config = dict(
    d_shared_expert=0,
    balance_loss=0.0183,
    optimizer='adam_atan2',
    seq_len=1024,
)
Below are experts of layer 5 (counted from 0) of a mixture-of-experts language model. Rows are named gate (a neuron's input weights, with its number), up (a neuron's input weights, with its number) and show model dimensions 0-191. Each number is 50 + 15 x the weight over its row's rms, rounded and kept within 0 to 99.
Before each expert's rows: "comes after" lists some tokens at least twice as common just before its tokens as in all text. This comes from a sample of Wikipedia text that the model never trained on. Tokens count by the router's weight.

# expert 44
comes after: " ", "–", " at", " on", " February", "°"
gate0:21 75 37 79 65 67 61 41 56 48 43 55 50 38 48 47 62 73 65 64 45 75 54 72 60 60 34 33 46 63 58 28 39 46 23 62 78 56 63 38 60 49 61 70 85 72 76 06 50 41 74 54 41 36 40 63 62 48 22 45 62 60 23 26 29 54 31 52 45 30 77 70 75 60 56 55 29 52 46 76 38 58 31 35 61 76 61 25 88 29 66 53 53 22 51 22 28 46 29 34 66 47 69 56 69 46 51 60 61 44 56 30 49 41 31 57 42 59 68 29 56 33 59 52 50 33 40 41 49 51 59 55 35 51 59 50 51 52 31 39 48 44 23 64 49 48 52 48 49 27 49 57 44 46 37 48 65 73 52 23 42 61 56 34 43 39 57 66 60 44 40 36 58 50 34 29 12 42 31 52 42 35 57 48 39 29 36 38 44 36 42 54
up0:60 47 40 56 56 56 33 42 53 44 53 27 47 37 77 99 49 36 51 76 73 41 29 89 71 40 38 57 24 46 52 51 34 14 35 65 49 77 65 54 64 66 71 44 66 52 34 22 38 77 29 35 42 44 36 59 49 38 33 59 58 51 38 61 58 57 30 61 52 35 41 32 76 46 42 49 43 23 79 76 25 40 51 62 55 69 36 37 80 35 32 49 59 73 49 52 42 38 35 62 58 72 50 35 48 73 59 41 55 45 57 52 32 51 37 55 73 34 64 66 29 64 60 50 29 51 45 29 61 23 50 66 54 48 62 53 47 70 59 59 78 54 13 65 61 51 57 42 51 49 42 16 57 36 48 68 34 57 30 39 46 50 58 51 43 68 42 54 44 52 38 48 57 74 14 49 33 33 38 58 67 37 49 36 50 37 38 47 29 38 55 55

# expert 59
comes after: " |", "|", " |\n", ":", " (", " \""
gate0:09 37 48 51 37 52 55 26 32 15 35 58 46 40 47 29 51 74 72 60 36 46 59 42 52 48 56 47 50 95 60 65 40 43 52 53 62 49 49 55 52 59 74 51 59 45 29 50 50 48 57 59 20 52 37 44 43 55 59 60 74 30 67 38 26 47 39 60 50 55 65 60 65 46 23 56 82 67 83 63 71 51 29 53 23 58 46 69 81 40 51 33 54 50 53 41 63 75 17 66 45 58 64 46 33 45 33 22 42 58 48 90 28 41 34 45 33 46 53 39 40 43 57 49 35 58 50 32 13 43 48 42 40 42 30 64 49 30 39 61 51 77 47 57 12 52 46 65 66 44 45 60 38 47 52 53 47 41 31 16 46 45 66 22 59 64 29 44 79 50 53 51 21 67 52 60 51 64 59 60 46 30 68 38 62 37 53 38 48 27 38 57
up0:43 40 65 48 39 18 73 30 36 48 37 43 82 56 41 37 63 65 47 39 44 39 58 33 77 38 74 45 67 46 47 68 53 58 47 31 52 31 57 57 56 37 73 38 53 75 55 28 28 47 65 59 51 41 60 65 42 75 53 48 49 18 47 43 35 41 34 64 49 52 63 62 35 77 36 78 68 36 41 69 50 80 67 59 41 41 45 70 71 69 44 59 51 38 30 42 59 51 58 50 44 58 56 78 49 43 26 63 59 75 38 66 54 76 34 52 60 53 69 24 65 47 64 40 51 48 45 48 37 55 41 28 23 55 19 37 31 19 68 85 43 68 58 48 46 44 56 61 38 53 40 64 49 75 72 48 77 73 44 33 37 47 55 47 53 42 14 62 44 47 53 66 52 71 64 58 57 62 61 28 71 47 64 27 51 31 51 26 69 38 19 71

# expert 6
comes after: " ", "0", ";", "==", " Green", " were"
gate0:47 59 66 66 58 45 17 44 44 57 55 56 52 31 51 34 22 69 55 34 62 48 48 39 29 68 60 51 64 42 57 59 74 44 60 23 73 56 80 33 44 47 58 64 48 50 43 61 50 60 68 49 43 70 51 30 43 41 50 38 72 45 35 60 18 30 43 34 67 42 57 43 46 66 49 45 57 40 43 29 48 50 39 34 48 71 42 48 39 57 71 55 53 49 77 62 64 22 52 70 28 37 55 81 81 41 42 49 36 38 71 72 57 66 39 70 50 51 65 86 27 33 68 99 39 13 40 62 49 58 43 01 50 56 39 78 46 41 26 68 57 53 57 35 61 73 57 34 35 50 35 49 58 48 62 46 58 40 44 42 39 46 62 42 36 38 60 30 69 50 49 61 60 38 60 64 58 44 66 47 44 23 55 83 57 54 38 51 48 56 59 14
up0:40 61 54 66 40 50 50 46 55 41 57 20 34 35 61 33 49 69 58 71 39 53 65 49 63 32 35 46 25 57 45 47 56 72 26 19 61 42 22 49 34 36 67 50 61 59 49 62 65 58 47 50 56 67 33 56 53 62 61 36 46 56 63 55 56 38 73 39 88 71 52 55 51 44 39 58 63 40 18 49 52 64 40 30 48 36 56 29 17 49 47 35 76 54 59 71 41 54 50 51 27 51 66 58 57 48 59 57 50 66 41 56 42 73 50 09 70 60 25 43 54 62 67 37 47 30 35 68 50 70 26 48 31 63 36 46 59 65 28 65 51 46 20 30 38 20 53 67 50 42 79 57 61 65 58 31 78 42 54 30 37 57 66 19 19 63 43 60 42 81 41 69 59 30 60 22 22 36 55 43 74 52 51 58 54 69 48 13 43 61 45 44

# expert 52
comes after: " |", ")", ";", "|", " tick", " Green"
gate0:36 33 61 50 30 77 48 46 80 55 26 65 73 39 68 28 45 63 29 87 65 66 69 72 64 63 44 44 48 46 45 21 19 68 19 44 59 46 61 38 45 72 42 44 97 49 62 48 61 56 44 66 58 38 48 61 31 30 40 48 54 33 43 65 35 44 21 66 69 68 34 63 66 60 32 34 47 56 60 69 61 46 39 44 53 24 34 30 60 23 43 42 63 45 84 59 32 55 41 33 41 38 64 43 45 36 41 37 62 23 25 33 35 19 31 48 41 32 58 49 61 47 54 45 44 51 33 37 35 58 40 27 53 44 41 33 38 57 43 47 41 52 31 47 48 24 51 61 58 50 46 45 72 46 35 61 78 55 31 56 28 35 32 53 55 46 49 45 48 54 68 48 37 42 61 52 60 39 60 27 31 29 80 67 85 57 53 35 40 43 41 65
up0:37 60 45 54 35 37 10 57 44 55 67 50 33 38 26 81 72 47 60 64 59 55 37 52 76 38 18 48 23 39 47 58 68 69 48 45 54 41 29 35 69 23 53 47 57 34 66 67 39 58 41 35 50 60 56 70 37 41 45 41 57 46 59 58 49 54 66 46 39 39 42 38 40 34 39 63 56 45 70 66 40 63 39 43 55 49 48 53 67 06 69 61 46 91 65 43 48 37 61 61 74 57 43 55 42 69 48 62 59 23 58 47 66 58 70 64 36 62 78 62 60 42 46 46 62 38 86 54 74 75 46 60 47 70 77 66 50 43 19 28 69 46 59 50 43 55 54 60 54 11 54 75 61 48 38 50 76 42 50 03 50 67 58 57 79 74 59 79 60 29 53 52 53 45 53 55 50 67 40 61 59 44 50 50 54 58 61 57 57 26 72 64

# expert 8
comes after: ",", " and", "\n", ")\n", "s", " such"
gate0:73 90 69 41 40 25 33 52 81 53 48 61 47 63 60 64 13 60 32 74 57 52 50 70 54 31 64 59 47 43 59 63 65 51 57 41 56 38 46 48 45 51 51 52 46 17 30 38 48 67 63 59 67 70 73 53 21 46 57 65 51 19 33 69 30 41 73 57 62 46 61 50 68 52 42 43 67 33 47 38 54 33 69 37 62 69 55 37 65 19 75 34 47 39 57 52 37 33 65 39 58 48 64 44 53 66 23 77 50 35 36 62 45 13 49 54 47 48 35 62 67 35 62 64 36 44 58 56 45 38 49 36 69 71 30 62 45 60 48 39 62 55 73 76 75 41 60 61 70 24 69 41 43 46 70 53 44 68 34 49 24 63 54 31 33 35 26 42 31 37 34 15 49 51 67 66 42 52 43 48 50 32 35 44 34 59 59 68 80 71 66 63
up0:67 39 58 28 19 33 56 48 54 51 29 42 67 50 62 69 47 62 25 60 40 68 46 74 52 51 53 46 44 49 54 75 62 43 59 30 47 41 60 55 52 59 24 43 79 38 25 17 48 55 54 25 40 46 64 65 48 49 60 47 76 27 46 42 42 39 31 14 58 47 33 20 75 17 61 62 62 52 45 63 48 39 59 41 64 47 33 39 47 51 65 42 64 55 34 64 66 49 20 61 48 54 28 42 51 85 64 22 62 44 36 43 53 43 48 42 54 37 29 65 37 55 76 54 38 28 51 71 42 40 37 76 42 73 50 55 41 68 51 35 39 52 76 45 50 41 50 57 49 23 40 42 56 33 83 69 26 37 61 39 43 78 47 54 39 70 48 77 26 28 24 44 50 32 88 69 56 32 36 52 53 73 44 60 43 49 47 50 34 58 65 24

# expert 3
comes after: " |\n", " |", "|", " in", " of", ";"
gate2:25 51 68 44 62 31 75 58 61 27 38 56 56 57 60 67 75 69 63 63 35 60 61 41 31 43 44 44 66 88 34 45 46 52 36 46 58 41 64 55 09 62 65 62 52 40 50 29 64 53 46 63 29 51 47 40 46 44 71 62 50 78 72 41 35 57 57 29 62 41 44 56 75 46 50 52 76 33 60 33 43 48 31 22 33 49 49 24 91 38 67 32 79 52 64 41 50 54 50 57 48 46 44 33 61 32 39 71 33 52 51 63 43 40 66 29 27 41 42 55 50 29 31 36 62 54 39 48 64 68 44 46 51 68 64 47 37 33 12 59 25 57 57 57 67 56 69 54 59 45 72 75 23 31 56 59 74 50 21 43 49 61 35 37 76 57 43 71 52 47 76 79 47 47 45 35 65 51 52 55 36 60 41 05 30 53 46 45 35 35 51 49
up2:67 49 57 36 44 59 29 28 56 74 45 30 41 39 66 62 36 18 83 57 60 23 37 72 43 47 33 53 27 36 51 73 53 41 80 74 38 81 48 34 48 40 49 57 54 55 56 54 47 69 67 16 67 62 32 30 41 27 39 35 58 55 57 56 36 34 58 86 41 41 50 49 53 74 45 69 52 37 43 58 49 41 60 29 45 41 67 52 32 55 42 23 46 49 56 46 72 73 46 63 54 53 32 59 38 44 31 64 35 51 50 57 68 43 36 68 45 49 81 76 31 26 87 51 43 46 52 42 58 65 38 34 81 45 23 93 61 73 60 53 55 63 48 68 40 51 46 39 32 45 33 47 35 48 43 69 39 42 57 61 72 41 23 28 40 57 47 34 72 54 54 39 70 49 53 53 56 55 67 54 52 86 65 68 64 57 36 36 53 70 51 49

# expert 32
comes after: " ", ".", " (", "–", " he", " He"
gate0:68 44 43 73 29 28 73 51 61 36 48 38 50 49 27 98 39 39 54 58 62 32 52 55 04 44 54 44 66 79 48 36 33 68 30 72 74 48 43 51 77 56 60 29 39 66 29 50 48 64 43 61 54 45 66 71 42 64 59 84 76 65 64 51 25 57 78 25 69 52 28 39 54 49 64 60 24 61 77 59 49 59 55 45 28 55 45 43 65 40 62 63 43 33 68 22 43 60 54 66 53 67 35 48 65 33 66 55 39 51 78 14 58 64 39 61 58 65 56 34 33 42 24 42 69 36 53 62 70 43 70 50 64 50 48 49 35 58 40 47 40 29 60 52 57 32 38 32 32 42 41 57 49 41 58 49 55 59 45 49 58 46 47 48 45 59 58 46 83 64 22 40 65 47 44 36 85 59 38 61 09 42 35 47 47 43 49 50 39 63 60 57
up0:72 34 40 44 38 31 75 55 62 29 46 48 41 77 23 73 58 42 56 42 56 58 61 65 40 30 81 38 69 58 39 40 51 60 72 60 65 55 38 38 87 54 65 36 63 69 63 33 55 79 39 53 75 48 76 64 70 55 33 58 62 87 51 36 22 55 52 51 62 67 45 68 49 40 75 44 36 57 47 74 24 63 59 31 53 52 52 44 49 48 39 58 49 44 54 17 60 59 71 49 59 54 66 36 78 49 60 65 45 46 75 17 69 43 54 67 47 30 67 40 34 16 28 51 73 22 39 45 59 52 56 36 37 66 52 55 56 31 43 27 51 37 74 51 52 39 32 47 57 62 41 51 65 30 49 46 60 58 51 60 27 28 42 54 68 39 38 32 73 72 55 63 49 57 45 35 58 52 47 72 15 57 26 37 42 64 61 40 74 43 45 64

# expert 13
comes after: " ", "200", "202", "199", "–", " C"
gate2:37 61 47 65 62 39 33 67 44 12 41 67 40 46 65 49 43 50 49 44 51 41 75 52 54 35 57 11 70 58 30 52 59 65 38 30 66 53 63 83 37 57 55 44 67 47 75 44 38 27 64 68 31 32 76 46 55 37 54 53 79 47 73 36 40 63 45 46 59 51 56 60 80 50 92 53 35 44 44 59 29 61 86 32 34 45 51 35 57 69 48 45 57 54 56 59 47 44 53 46 76 72 63 76 78 28 34 50 46 60 45 51 51 62 39 33 42 42 57 38 41 39 48 71 82 38 29 49 43 56 43 38 51 52 57 40 61 52 42 30 59 06 57 44 67 57 77 37 48 50 65 25 42 43 45 36 34 60 41 45 53 53 32 41 61 24 68 67 56 80 38 59 70 56 56 37 33 48 39 46 35 54 56 32 17 63 79 21 40 59 44 23
up2:29 31 53 56 59 56 39 44 56 29 47 70 47 46 65 54 57 49 81 38 33 64 81 60 51 50 63 89 71 52 50 35 55 49 31 47 45 46 46 63 49 75 44 45 52 48 75 37 58 21 41 37 21 37 66 28 60 61 45 15 60 28 52 57 49 90 59 40 46 73 59 58 79 49 57 55 30 32 35 55 41 62 53 52 47 46 41 54 59 59 51 49 67 65 53 59 27 45 80 49 44 37 18 58 31 74 36 51 79 53 47 75 35 41 48 47 72 37 40 57 46 33 69 42 64 25 61 54 71 45 45 29 62 54 38 66 30 47 40 45 44 52 72 35 47 68 44 51 62 51 35 32 43 53 70 28 52 75 28 52 41 50 42 38 48 27 35 52 63 68 48 71 28 45 52 48 48 04 41 62 64 77 83 53 41 40 40 43 34 13 42 40

# expert 14
comes after: " of", " in", " on", " to", " for", " at"
gate0:43 64 51 70 50 61 59 62 50 47 55 19 39 31 56 28 67 54 54 46 26 57 56 48 60 68 68 44 34 47 28 25 56 62 28 57 69 55 42 27 40 27 55 40 74 56 49 56 90 49 59 60 37 53 55 21 36 42 51 52 70 62 80 61 40 70 61 53 37 47 34 60 71 77 50 70 41 73 50 69 58 57 75 65 51 61 61 45 67 40 62 41 56 47 66 51 37 54 30 21 47 40 51 48 55 42 46 33 52 45 28 51 52 62 47 48 18 34 43 36 78 43 74 37 38 19 48 29 49 60 77 67 25 58 53 43 42 64 31 38 39 37 65 32 67 14 54 49 27 24 47 77 28 42 43 52 57 50 51 36 10 50 68 41 70 51 70 54 37 51 38 32 74 47 47 48 48 72 61 16 41 25 68 42 44 41 70 25 57 64 53 58
up0:52 48 47 33 58 48 63 39 57 48 86 66 74 51 29 70 24 66 56 79 70 61 46 44 41 46 21 81 32 64 66 58 45 55 48 52 54 30 78 66 48 58 70 32 53 87 42 50 34 72 79 56 41 68 37 67 49 57 44 40 46 81 31 67 54 31 58 25 76 56 78 53 50 27 60 26 50 36 48 34 43 39 44 31 69 71 38 40 66 66 55 55 44 51 71 41 67 75 73 52 59 41 38 34 63 43 41 85 40 22 61 79 34 41 64 41 47 44 45 46 43 40 42 57 52 55 57 67 57 43 48 39 66 50 60 57 60 73 45 80 24 25 55 54 52 63 59 66 46 59 60 60 70 40 47 53 46 51 54 46 44 34 58 30 37 71 80 53 55 65 63 54 37 52 38 20 24 19 34 57 61 54 17 39 49 46 59 62 44 67 49 59

# expert 41
comes after: " ", "–", " (", " a", "0", " was"
gate2:17 50 77 45 71 65 51 72 68 21 62 27 36 46 43 70 55 37 44 64 61 48 53 87 47 80 46 49 56 52 54 36 53 68 32 58 61 63 68 35 27 29 71 45 35 50 24 53 62 75 59 41 44 30 55 46 51 57 53 27 66 30 53 66 21 40 57 60 37 81 58 51 57 47 31 45 60 43 63 53 66 45 44 52 62 69 29 65 45 62 42 67 59 59 48 43 38 74 43 34 16 50 63 56 32 51 52 44 58 76 60 57 46 63 48 32 58 47 34 57 49 52 38 46 70 89 52 27 83 47 53 57 67 25 49 44 53 73 35 72 39 56 56 70 42 52 53 66 44 63 68 53 53 42 62 63 48 39 52 56 71 37 73 26 63 33 44 45 76 66 85 91 41 60 76 65 79 44 63 53 54 41 40 66 41 61 51 23 62 40 41 36
up2:43 36 63 56 40 47 57 66 53 28 56 40 41 34 63 58 66 52 58 45 29 26 42 59 41 49 33 32 50 27 57 78 74 57 77 44 42 34 47 52 35 39 53 26 46 75 17 56 70 73 46 40 51 33 54 40 71 43 60 63 46 64 46 58 46 62 44 44 49 52 32 65 54 62 47 45 26 53 42 61 77 73 29 55 42 29 46 81 65 70 26 74 50 58 33 68 50 68 44 42 76 86 20 68 60 67 52 33 34 43 61 55 62 58 69 69 37 69 61 53 55 56 35 50 50 48 50 48 56 54 56 46 57 56 70 33 41 33 54 55 31 51 58 62 70 69 52 65 10 50 68 40 45 44 76 67 41 69 63 85 44 44 40 60 57 69 56 59 34 41 42 13 62 41 46 57 38 66 30 77 53 75 53 45 59 79 69 33 12 78 42 48

# expert 16
comes after: " |", ";", "0", " /", " The", " tick"
gate0:41 38 51 87 48 60 34 31 63 54 22 52 57 43 53 74 55 49 59 32 53 54 66 48 32 73 43 49 58 94 46 33 62 54 39 48 63 55 43 49 53 36 44 51 59 63 53 19 45 39 75 78 37 41 58 71 51 33 34 45 74 38 61 47 71 43 71 51 74 54 45 49 55 47 54 42 46 67 49 28 51 62 40 58 48 64 35 23 74 49 25 57 61 52 55 51 17 34 45 59 24 40 56 48 52 48 62 58 35 43 42 24 36 75 45 58 58 70 46 50 52 02 59 34 43 26 53 22 56 50 23 22 32 23 76 81 61 55 47 70 76 42 85 67 40 34 69 40 51 42 39 47 55 40 53 58 47 63 34 31 36 57 29 53 28 65 48 52 42 53 21 55 46 63 44 36 62 39 42 56 50 26 63 51 70 42 44 64 26 67 77 64
up0:37 70 67 40 29 46 26 50 44 74 50 37 56 51 81 75 56 62 75 66 43 34 65 49 50 68 48 48 50 59 61 40 56 29 44 78 51 56 41 40 19 56 82 63 73 56 63 23 40 45 66 68 61 47 64 53 59 33 49 33 76 65 58 33 73 63 28 50 55 44 58 58 53 32 24 72 48 44 48 42 60 36 35 51 47 70 65 42 49 28 41 60 64 61 70 48 19 49 65 36 46 37 60 28 44 56 24 56 58 21 64 44 29 50 53 68 43 61 38 58 71 28 32 43 64 40 30 70 46 52 44 37 50 32 49 74 29 63 28 61 58 19 40 54 40 37 69 42 72 29 80 23 48 55 49 40 47 62 15 62 54 39 49 55 32 36 66 53 63 48 28 80 50 70 55 41 44 53 64 59 42 45 73 43 40 74 27 47 61 30 84 37

# expert 57
comes after: " |", ";", "0", "1", "–", "2"
gate2:35 58 63 49 58 51 28 50 54 77 55 40 43 43 53 56 57 50 83 41 64 33 52 66 56 56 55 31 65 74 29 29 64 24 18 38 72 48 40 31 40 49 39 46 49 31 54 33 52 51 53 37 38 80 34 28 34 45 54 43 67 70 46 40 64 24 37 64 47 47 35 29 62 70 69 67 67 19 55 57 45 53 49 47 49 54 34 37 47 58 60 55 57 48 43 41 62 25 62 76 22 47 48 64 68 25 41 37 16 26 43 42 67 25 44 75 61 62 41 37 50 24 45 36 50 32 51 45 66 61 33 33 49 61 82 59 49 48 37 36 81 66 88 59 49 54 73 32 60 61 69 62 43 37 55 34 59 56 40 32 40 57 70 66 60 57 71 53 48 54 64 59 70 51 66 89 62 34 36 47 77 14 75 48 45 40 49 31 50 49 67 48
up2:43 48 16 54 59 63 61 59 41 31 56 56 39 64 37 48 57 65 19 55 61 58 57 51 43 67 28 27 59 38 50 69 50 76 62 35 42 53 38 22 43 57 40 49 40 61 61 52 46 58 75 37 40 56 56 60 45 18 57 36 53 62 62 57 74 59 57 43 50 54 53 76 49 47 48 43 49 35 12 57 62 45 54 38 23 54 00 69 57 48 43 27 49 53 38 52 38 68 53 22 47 72 39 67 43 68 69 44 49 45 30 51 80 61 87 58 68 37 46 40 77 50 54 55 49 71 64 62 40 33 30 57 65 20 40 41 56 43 78 64 61 77 47 64 57 46 22 32 57 58 37 69 34 50 39 08 57 64 65 46 42 52 47 67 69 53 62 51 22 30 38 57 43 59 30 52 19 40 56 32 46 78 69 46 57 43 42 68 71 71 51 71